config.yaml
hidden_size: 256
hidden_act: "squared_relu"
balance_bias: false
router_bias: true
max_seq_len: 384
train_tokens: 757200000
Below are experts of layer 5 (counted from 0) of a mixture-of-experts language model. Rows are named router (the router's row for the expert), up (a neuron's input weights, with its number), down (a neuron's output weights, with its number) and show model dimensions 0-63. Each number is 500 + 40 x the weight over its row's rms, rounded and kept within 0 to 999. Numbers have three digits each.
After each expert's rows: "mostly gets" lists some tokens that are sent to it at least half of the time. This comes from a sample of Wikipedia text that the model never trained on.

# expert 8
router:465502473447528515471458546540490510467441409490591542577479525526445443479547495487505453536458477457532494451440484447537510498542526525497500540469532528564493488515516559432540468474481467
up10:509485569547486483475462491500497517484407522443494490513531526542508483497487505501533472485520472519535539565529451514550448516572497461488451449459459493496479442428505461439397525546496529
down10:483471467493496506507526498493475544569536556477535442517452558428494483491452493550460457572483482491499459531526456410443516493500500566434481474605505519469502478486528538478506462509528455
up11:458491424509531564474470500496523471453506533508520555472526485491573591449501475431589520492477475433475496448514493492501475526498477453510486480484527445560506526500450596520492517511489445
down11:479500564485528407574538446516451563529462561470544503596528503477440574517504490544451497501478510519459532500506527549515499426534453492542491487486508495494530515486511477445490440539524545
mostly gets: " \"", "==", "===", " ==", "\".", " ("

# expert 13
router:488448460507521470423474555528509519516453447569473540515618511523486491496477447436514492516460562462505526489542519504563473503515513585529519497456460533523441442473537509494528504458475500
up6:491464491509493416522482500439515504537528478544513504510529512520418541429484503434569490531545431367461474494539509425503458522468491489501480538456429539479502445512417507556489484517544471
down6:457501497468487576514458465504442485535494475512514531494511504467487485487543414499459497449466579507467480527482502516468534436421534430486596482502505462519488468509551498500472487570528502
up7:498478487530432512425435530572399518541467435434500554564479516474485433458512562520514519531495535421542563482479543555425480512465462518494477603455508498514490488495556499507423449489443485
down7:512481513507463497503467508481449504539508571467479511486430548567475527452539476586504525506511536489556482464510511533497444514458458536461484503510549470553496530548564492520581428541373506
mostly gets: " and", " or", " but", " &", "\",", " et"

# expert 17
router:508473430471531513473491525536490512468503465548490509520587498491506509445519442381541562513475533444510519450443516505510489403514562574519498526489519516507430469511606531485540505471487450
up5:537530529523444584435482452514492483486458489592547499483526527520524457486466493479484505491486477481567499494473562465513545388453498546473455499506446587562511524571493529536487494483446490
down5:511533404550494419461500579466589476408517557527552578447498494533484515504506551491420430428515568503460494474434560517490539567474425532504466483464469464469543549538499514482443489530459514
up6:486467449508524541496454472498443487454397462544540503501453523490524452535533522473522508577457437512545551518459539511477492538508496453446520548470432510490425559515526485519559533593468569
down6:528468523446462434486489571505557563436460504470461563510461513433472525540492545472468475456517504477526506497489532534519486573542542513520498509478527550421512420498476485499530526495471485
mostly gets: "),", ",", "\",", " de", "ibn", " 3,"

# expert 21
router:461524427444519502450472531517574512423456508467473537508495619499483472475525439440497521580456538472566510427509468480508533420535524536477511571494505514559461438520507526497555497467464497
up1:557552480456484440512429506514414513502464523540484486525489548464488504522498489497532554539481495502481488473601504550522534477501488491464537526482495505535484545425541560476531521542520543
down1:474497492579594509459521462476504540459510491450473461492529477576572553538495441443487428482577566515509493460459440519445452508519464447542480498486572489529535521430509547460510511493455521
up2:462507574508513458474534484499528481373486475468530540525516496534483532512445497520469500441508484449472422505494552525535405497523512496489483510526545425509544486500447482466545475450546486
down2:523465504483428482485449524487452452550502534476442487485515506568524520468525562506538568456568512453412525404498518524486562469478417476537461459464509570498521496496482503520405454499569510
mostly gets: " Peter", " Mike", " Michael", " Joseph", " John", " Richard"

# expert 23
router:469560501448603379479548508529533517488431445532489495506544525406496522455480428505487508501467560504579452446522518538557472511514519551457525479470493577553463415463499548493522522449530524
up1:506486533478444485518472565503455495448417512495463568559510489479526541473584513468518460517478486491503462446470557513457532558518530599542514574468531624485471498487569480497480519478553505
down1:584500490443451458572459559527553462459432522440535544548490530498554536501542539434455497534548482480501541412454512480436503479497441546506456550528479531490468471524555499450490516490485518
up2:414521524487519440500536494493532510474591547519571426642467467437523439448589458473538488457460466525510504442431545513470491475493418476478503448499518533516425424432429525470495534530526557
down2:504488500470519490532458533515543566509556474450521475491507459454535456534543507483557481539546548529499469522400512494491565465489473481507513538577450483423508554478476477445490499486514438
mostly gets: "ro", "ba", "si", "la", "va", "ri"

# expert 29
router:465506518498537549479555558474574527410441424512514558535489529452510522508563535454430479504460530484567494531481499532539557483489583535546518475535412531545473383554491517527570461509514553
up6:553492526417507518506490553496452487489444462472508444495474545446526518506484476466483531490517531458582500559471539509509446530519513490473490538463482565516483523541517517537558507472459550
down6:488509521472566553516540452456430501480456508484472512506473542558482537477469520445545510474545411483522514454488519535448467492566463441482507485434528476481540518466498470569478547534501476
up7:625456489460538564494502522525467481465601434501481543530466551467517575539493504500563559550502524468427534462539487467494486528580469522541510515488448541509503477457489521508457530502586408
down7:593479455443469515526493547542518483486483455492540446455479470464544537500501472521486556518453532494448513459460520460493522494520468507608566473487464523524494486490466532522504525535541543
mostly gets: "ó", "á", "и", "é", "ül", "č"

# expert 4
router:448513471446523471507488511538559507439445507483535521500522501508517545423488517467476494506490527488529538473417480516524523468552553481497518483504542466502470523529547493513565491470497562
up5:530537520490490510493544559480460559515552535478464567504511496495449504464512508502429491453597537504444507498531546553531486469544522485547553507495569528516443574506547504465434535488522563
down5:498526521554546465551533515553453480536505477521433496473451503511434509482509540533466524482500515549454457506455524510560422518456540451546463559475573559578536527521518512482470513488444532
up6:487450538483490498579454459506520555526530465522556450523474393509552463476522494492431496532566564489551540498463538550548526515507519493492505479525565536475564520543472537464502498465489553
down6:484525503492544482513361419477565532538484448570523462420443503456491439498530540494513525552467520469508547555462505500507502525359507511519514536512521477568569517490488502485428508514434495
mostly gets: " University", " States", " School", " American", "American", " International"

# expert 15
router:462446486453569535503524526496501484429457464481506573610469544489552525531522524498520495601530490472515503497569498481531515437519502526509484602531487538493494474500585466541519457505514494
up10:482524492469502448433473502507523472504514526499525516549418530555553504494449480482478512551501511437503490514528539525541482558517506493560570491536545532454495471550460511511485484544554489
down10:488523490408473512546533514498539543516503529555561483513497473503508533538519477524496521544519498529542571448490580507497438515548575540548551515461441411459421467457514491402475475564531539
up11:502503476573530427477451564543494517566453475506575503493530419518492512485487482493534501481437392482549527566478464449463529511566511540508470462563494527493530550535565449478544545556503451
down11:495475425524549523503462485441491496451533471531441536518474582506543395590480563489482473516562516468439525484547495511513545534513482479523460506501536473454456541523479587476484500456505508
mostly gets: "\n", "See", "      ", " DNF", "    ", "loan"

# expert 1
router:477513461440461449478478541515512508405490487553490562487484547479502486510506456432526479493470514455522523439498484478507477435487562476544550501504430531504503463487548553482515551444466536
up5:446471518505453492601524555481481525505534481467467478523498508445465479555501528491473503438564456503450446489480529505447582491449484493481457516427437541590525466496527523406530549518461561
down5:497499437547493513475543507534536535514482472463531479512548429477623399469550539448472551527376482450447509474536395474440458567517548462511526599448544426560493437536517471516516464531513479
up6:496483505508445474488493501547505482427464472473549536550536514474533562463584491527461433480511485490474518460614556591445514495470522517528503444449451534512504492557436504490527471526472496
down6:538528572509459563525504499511514506592497476519562478448527465530469550566537471516510577490515438440485518535489500530463500484467514559504482543482536454451496528472487470523513517473471501
mostly gets: " January", " April", " December", " September", " November", " June"

# expert 6
router:457567468538563459440464514534518592499543460515601499586585539490512443447517477504506513536486478496551553432496497420484496463566509546517561534570501523496475481466495544488608477481469535
up1:536529428561449470440492501491528517521538476479533502534516446475555467506498486477485422590482527514482591549569524502498559550509456437444548466475571527568518437520459555485538485491502538
down1:547542560484517545517519466488504482512514473576558536431552432565452430476553502516511511506487533466503529470517512562455477515557458537503486555476543454506527573499503500532552496541492531
up2:502595427469461561443513425448444467519545541530414484474473541494460459473492466529543583467524514554442452504521476547511503495525458507441517512550520542574495519477498522498506396491497513
down2:514432477490488509434456457529448530527501440511437431526469569478474568464551496478535436501530462525485483472462480541466523481534491557542475429548498484485490449464543472522506500502505529
mostly gets: " was", " is", " as", " are", " has", " have"

# expert 2
router:465522494476508457449469508518541547451435446579482490524523577480501526448524475436513499556477464439528493463521464482529521459517536508504537474538491519549475417521499470459531526470479556
up1:441542504473476516506531461517482517507556498475482520439526518552497479491555436452480501445472488535526504484467471469545452521501503462497544497577546502504449516508491473450491529482458451
down1:555510516468533473457518535437467489463429467521461465603446456484493481498371472476484503433468512512487493477523544537435489559426594489454512482530500587507474539460537508468585521470530502
up2:446540512458503509515491467534563476428449536538550519496579481488509467514511490469517511514484500470489407515531482454577474565518443590475528487523512529509514522552522460528505514464531445
down2:461470540498498468537479533477531559470508449494538508529498521486552454480475509464477439548452500529570414482463476513545509536511538540431455565513537478520560518454540474438518550492522478
mostly gets: "berg", " Smith", " Jones", " Johnson", "mann", " Singh"

# expert 19
router:494578441421537427452427456534522482489501523520513552506536584467420505480509419476504500556536471518502496466527476488565422477482524512485486580563506536550475411556519512474507481507460519
up1:521521500493527485457555542463538477590498450491543513488513546484492524509482462502501553479517558489492523402425523566462430538440484520511469484460520502580496436542488500434511421503501525
down1:517523493536425504475498500487507463541543490441540489468480476472529520492540481485498578555595524508464510558559508446507531485518511505480458433426527534501540512495537521559555497499544521
up2:513465535484536523501477441547533524506587531464518414475430545504449555491455565448487526493565490514601447544506508464538530529460478480484524501524527515532529531432513506444536528517439510
down2:482530572459443484496490521513547520493553469535549505550530513519484580557546589463437541559524451507548457513526571567425491518519556493456590469521530534568520492518521465485521540555456387
mostly gets: " Love", " You", " Mc", " Night", " Me", " Ya"

# expert 5
router:460465500429509511516462472526498485504516477460534505498478590500538531561502560425443449460497544458476483462532478480485562457610550483525455501475492496504433519520499527510521450450441546
up5:479506577498498527487559460446506517519488485522543469460506501521564566446529462493462546540468467447534456477494508486473540436581557450483467500475506519512421425504559500523486445451488504
down5:525497493501511496449507514447530506487496472493547532522504470466559530518516502568526568486542544540444455522494496442488491502503482479474422514475511532455546567453484530576485515517539423
up6:489539471497492543492536518554448546485460514533490536477484513463590489457452497557502528560483557425484470552443548470525494547519524450450516544467510546437489436511451497462478482499526524
down6:483473515501507478499552565530488449463524479557467500511548494554491449544489523539488494505492492490439502549563508468459483601615526536532517491556499527476534529560466476539520462545470454
mostly gets: " Total", " Coordinates", "|---|", " Succeed", " Preced", " Candidate"

# expert 27
router:447483448426515422458530576500541471465514528504480572564527570551515499494506536462525505521490535528536508513457462467505515469481612480503577527521507513508481442557586528447523511467445503
up10:477478535457534434505503466483552411495451459552547487461460514544442608515419500523583455515511534538527507563536457506473492525517552492514507496542481501557489560481450556521553492543552504
down10:513533519534554467455473475547562479510570498485501522465512417484548588479473465466514502491459476513576474559511473470548522552442570544406428478466547452505492538523517549477451480544506548
up11:470492513456476503475533579482397469565436445529496526459521539604534504522550463492492517565549550512476505436493488497532452397540471493480478514549555569509478451494481507500497524479503514
down11:419486462533432427494574501490525545502507514502461477544532476457463489510542474511462446509526520514515508524482534432550490480506440500464436424506487482508509473474499551512530561487516513
mostly gets: " novel", " book", " song", " story", " album", " coast"

# expert 11
router:469551440519530496436472495529536573479476468528562487582517547494496452509526475484484496561473528480523504465461429474511423403500513530519507533567502567536443427486511514490563529410498520
up1:517512553564544477480529527504489590455424537509518531513496439545463503490572492473532586546502552480474429519534461494501442477467475583461486535487400477493519493473536512412489457519468493
down1:536564526480462461508501497521400523444486529587429483477518508472470551479473478564520454473572481477481472438513512499520495529514492520578454487477481483461486419542439501476477528542447526
up2:504436442432418440480478475552434458481465442516549534538547550535516533516529448500506578488446509468579539514500461528509497458551507572527512492522516529517500563486527433444542489469489485
down2:527470464544470577525509505519506508544468498443513487567494510514443559510491582543495478516568545559503496541454407529541513536444526458496491432480519575487475449431511495512472522508545485
mostly gets: " any", " several", " many", " large", " among", " between"

# expert 26
router:480524492473570413496511487542518526457426529476463547450498614454446416471560474511485498525451513467553476498528507530555513513553533584524526480537524595543503515551518518484533454505538499
up10:502521460527592530502490468555393446501477571453458519501505503465510466532479441519502437455511432393505463501457482473524404471568539499461492521493473538516438521467532484457474532438527440
down10:502556481505511506517592484461563456538527463422543470447461522454465503536465480463483522463487424457547502578471596465480500481451498521562500509553503546445413493503417489518508504472473528
up11:549527500426474478495538459469472529517440554498448468440495531409512497414544530511568448529512540480527550471597538529483490557564548450508485473547465505461572421456556480470464492523531530
down11:531483449428524545538476506541509486524496554450487525537522468526476465477485503498515503392487606464489459513522494465451478518478534506471402572459475470468490454469544469455435463379491471
mostly gets: " anti", "pre", " Tri", " Ne", "Co", " Hi"

# expert 12
router:477441504519546450504521524537481532505477472451565568517511580468503566458470535467443426504423531447503495450525482514553492453509522457430516501470492560580416496443504506533538508490537476
up1:538552476506498507459547502446488530431512508465523561508575577464478522472492520543461402457484498520500457505521448486497521458451571493497378545524524549505485505494511531481451516503446443
down1:542464532416510484413441440566534492525505431521464550490522514499414502533451446511427488466449467479491513426433524470433450509477397492516462526528510525525514461456481470484520505544513467
up2:498589531478552454509449512460451556490495495417490518505537512502564536511496537492486476456500513527475528459467453456546467501515549584440489545431471524512500454534464517547482459557492540
down2:544455553521464566484450509421464436447412516487481445539535482579583473475507537504485441540513463518510482470494479522527507554526444466539472570497475521533527483498551505504474469482558616
mostly gets: "|---|", "|", " dis", " Born", " Website", " Clade"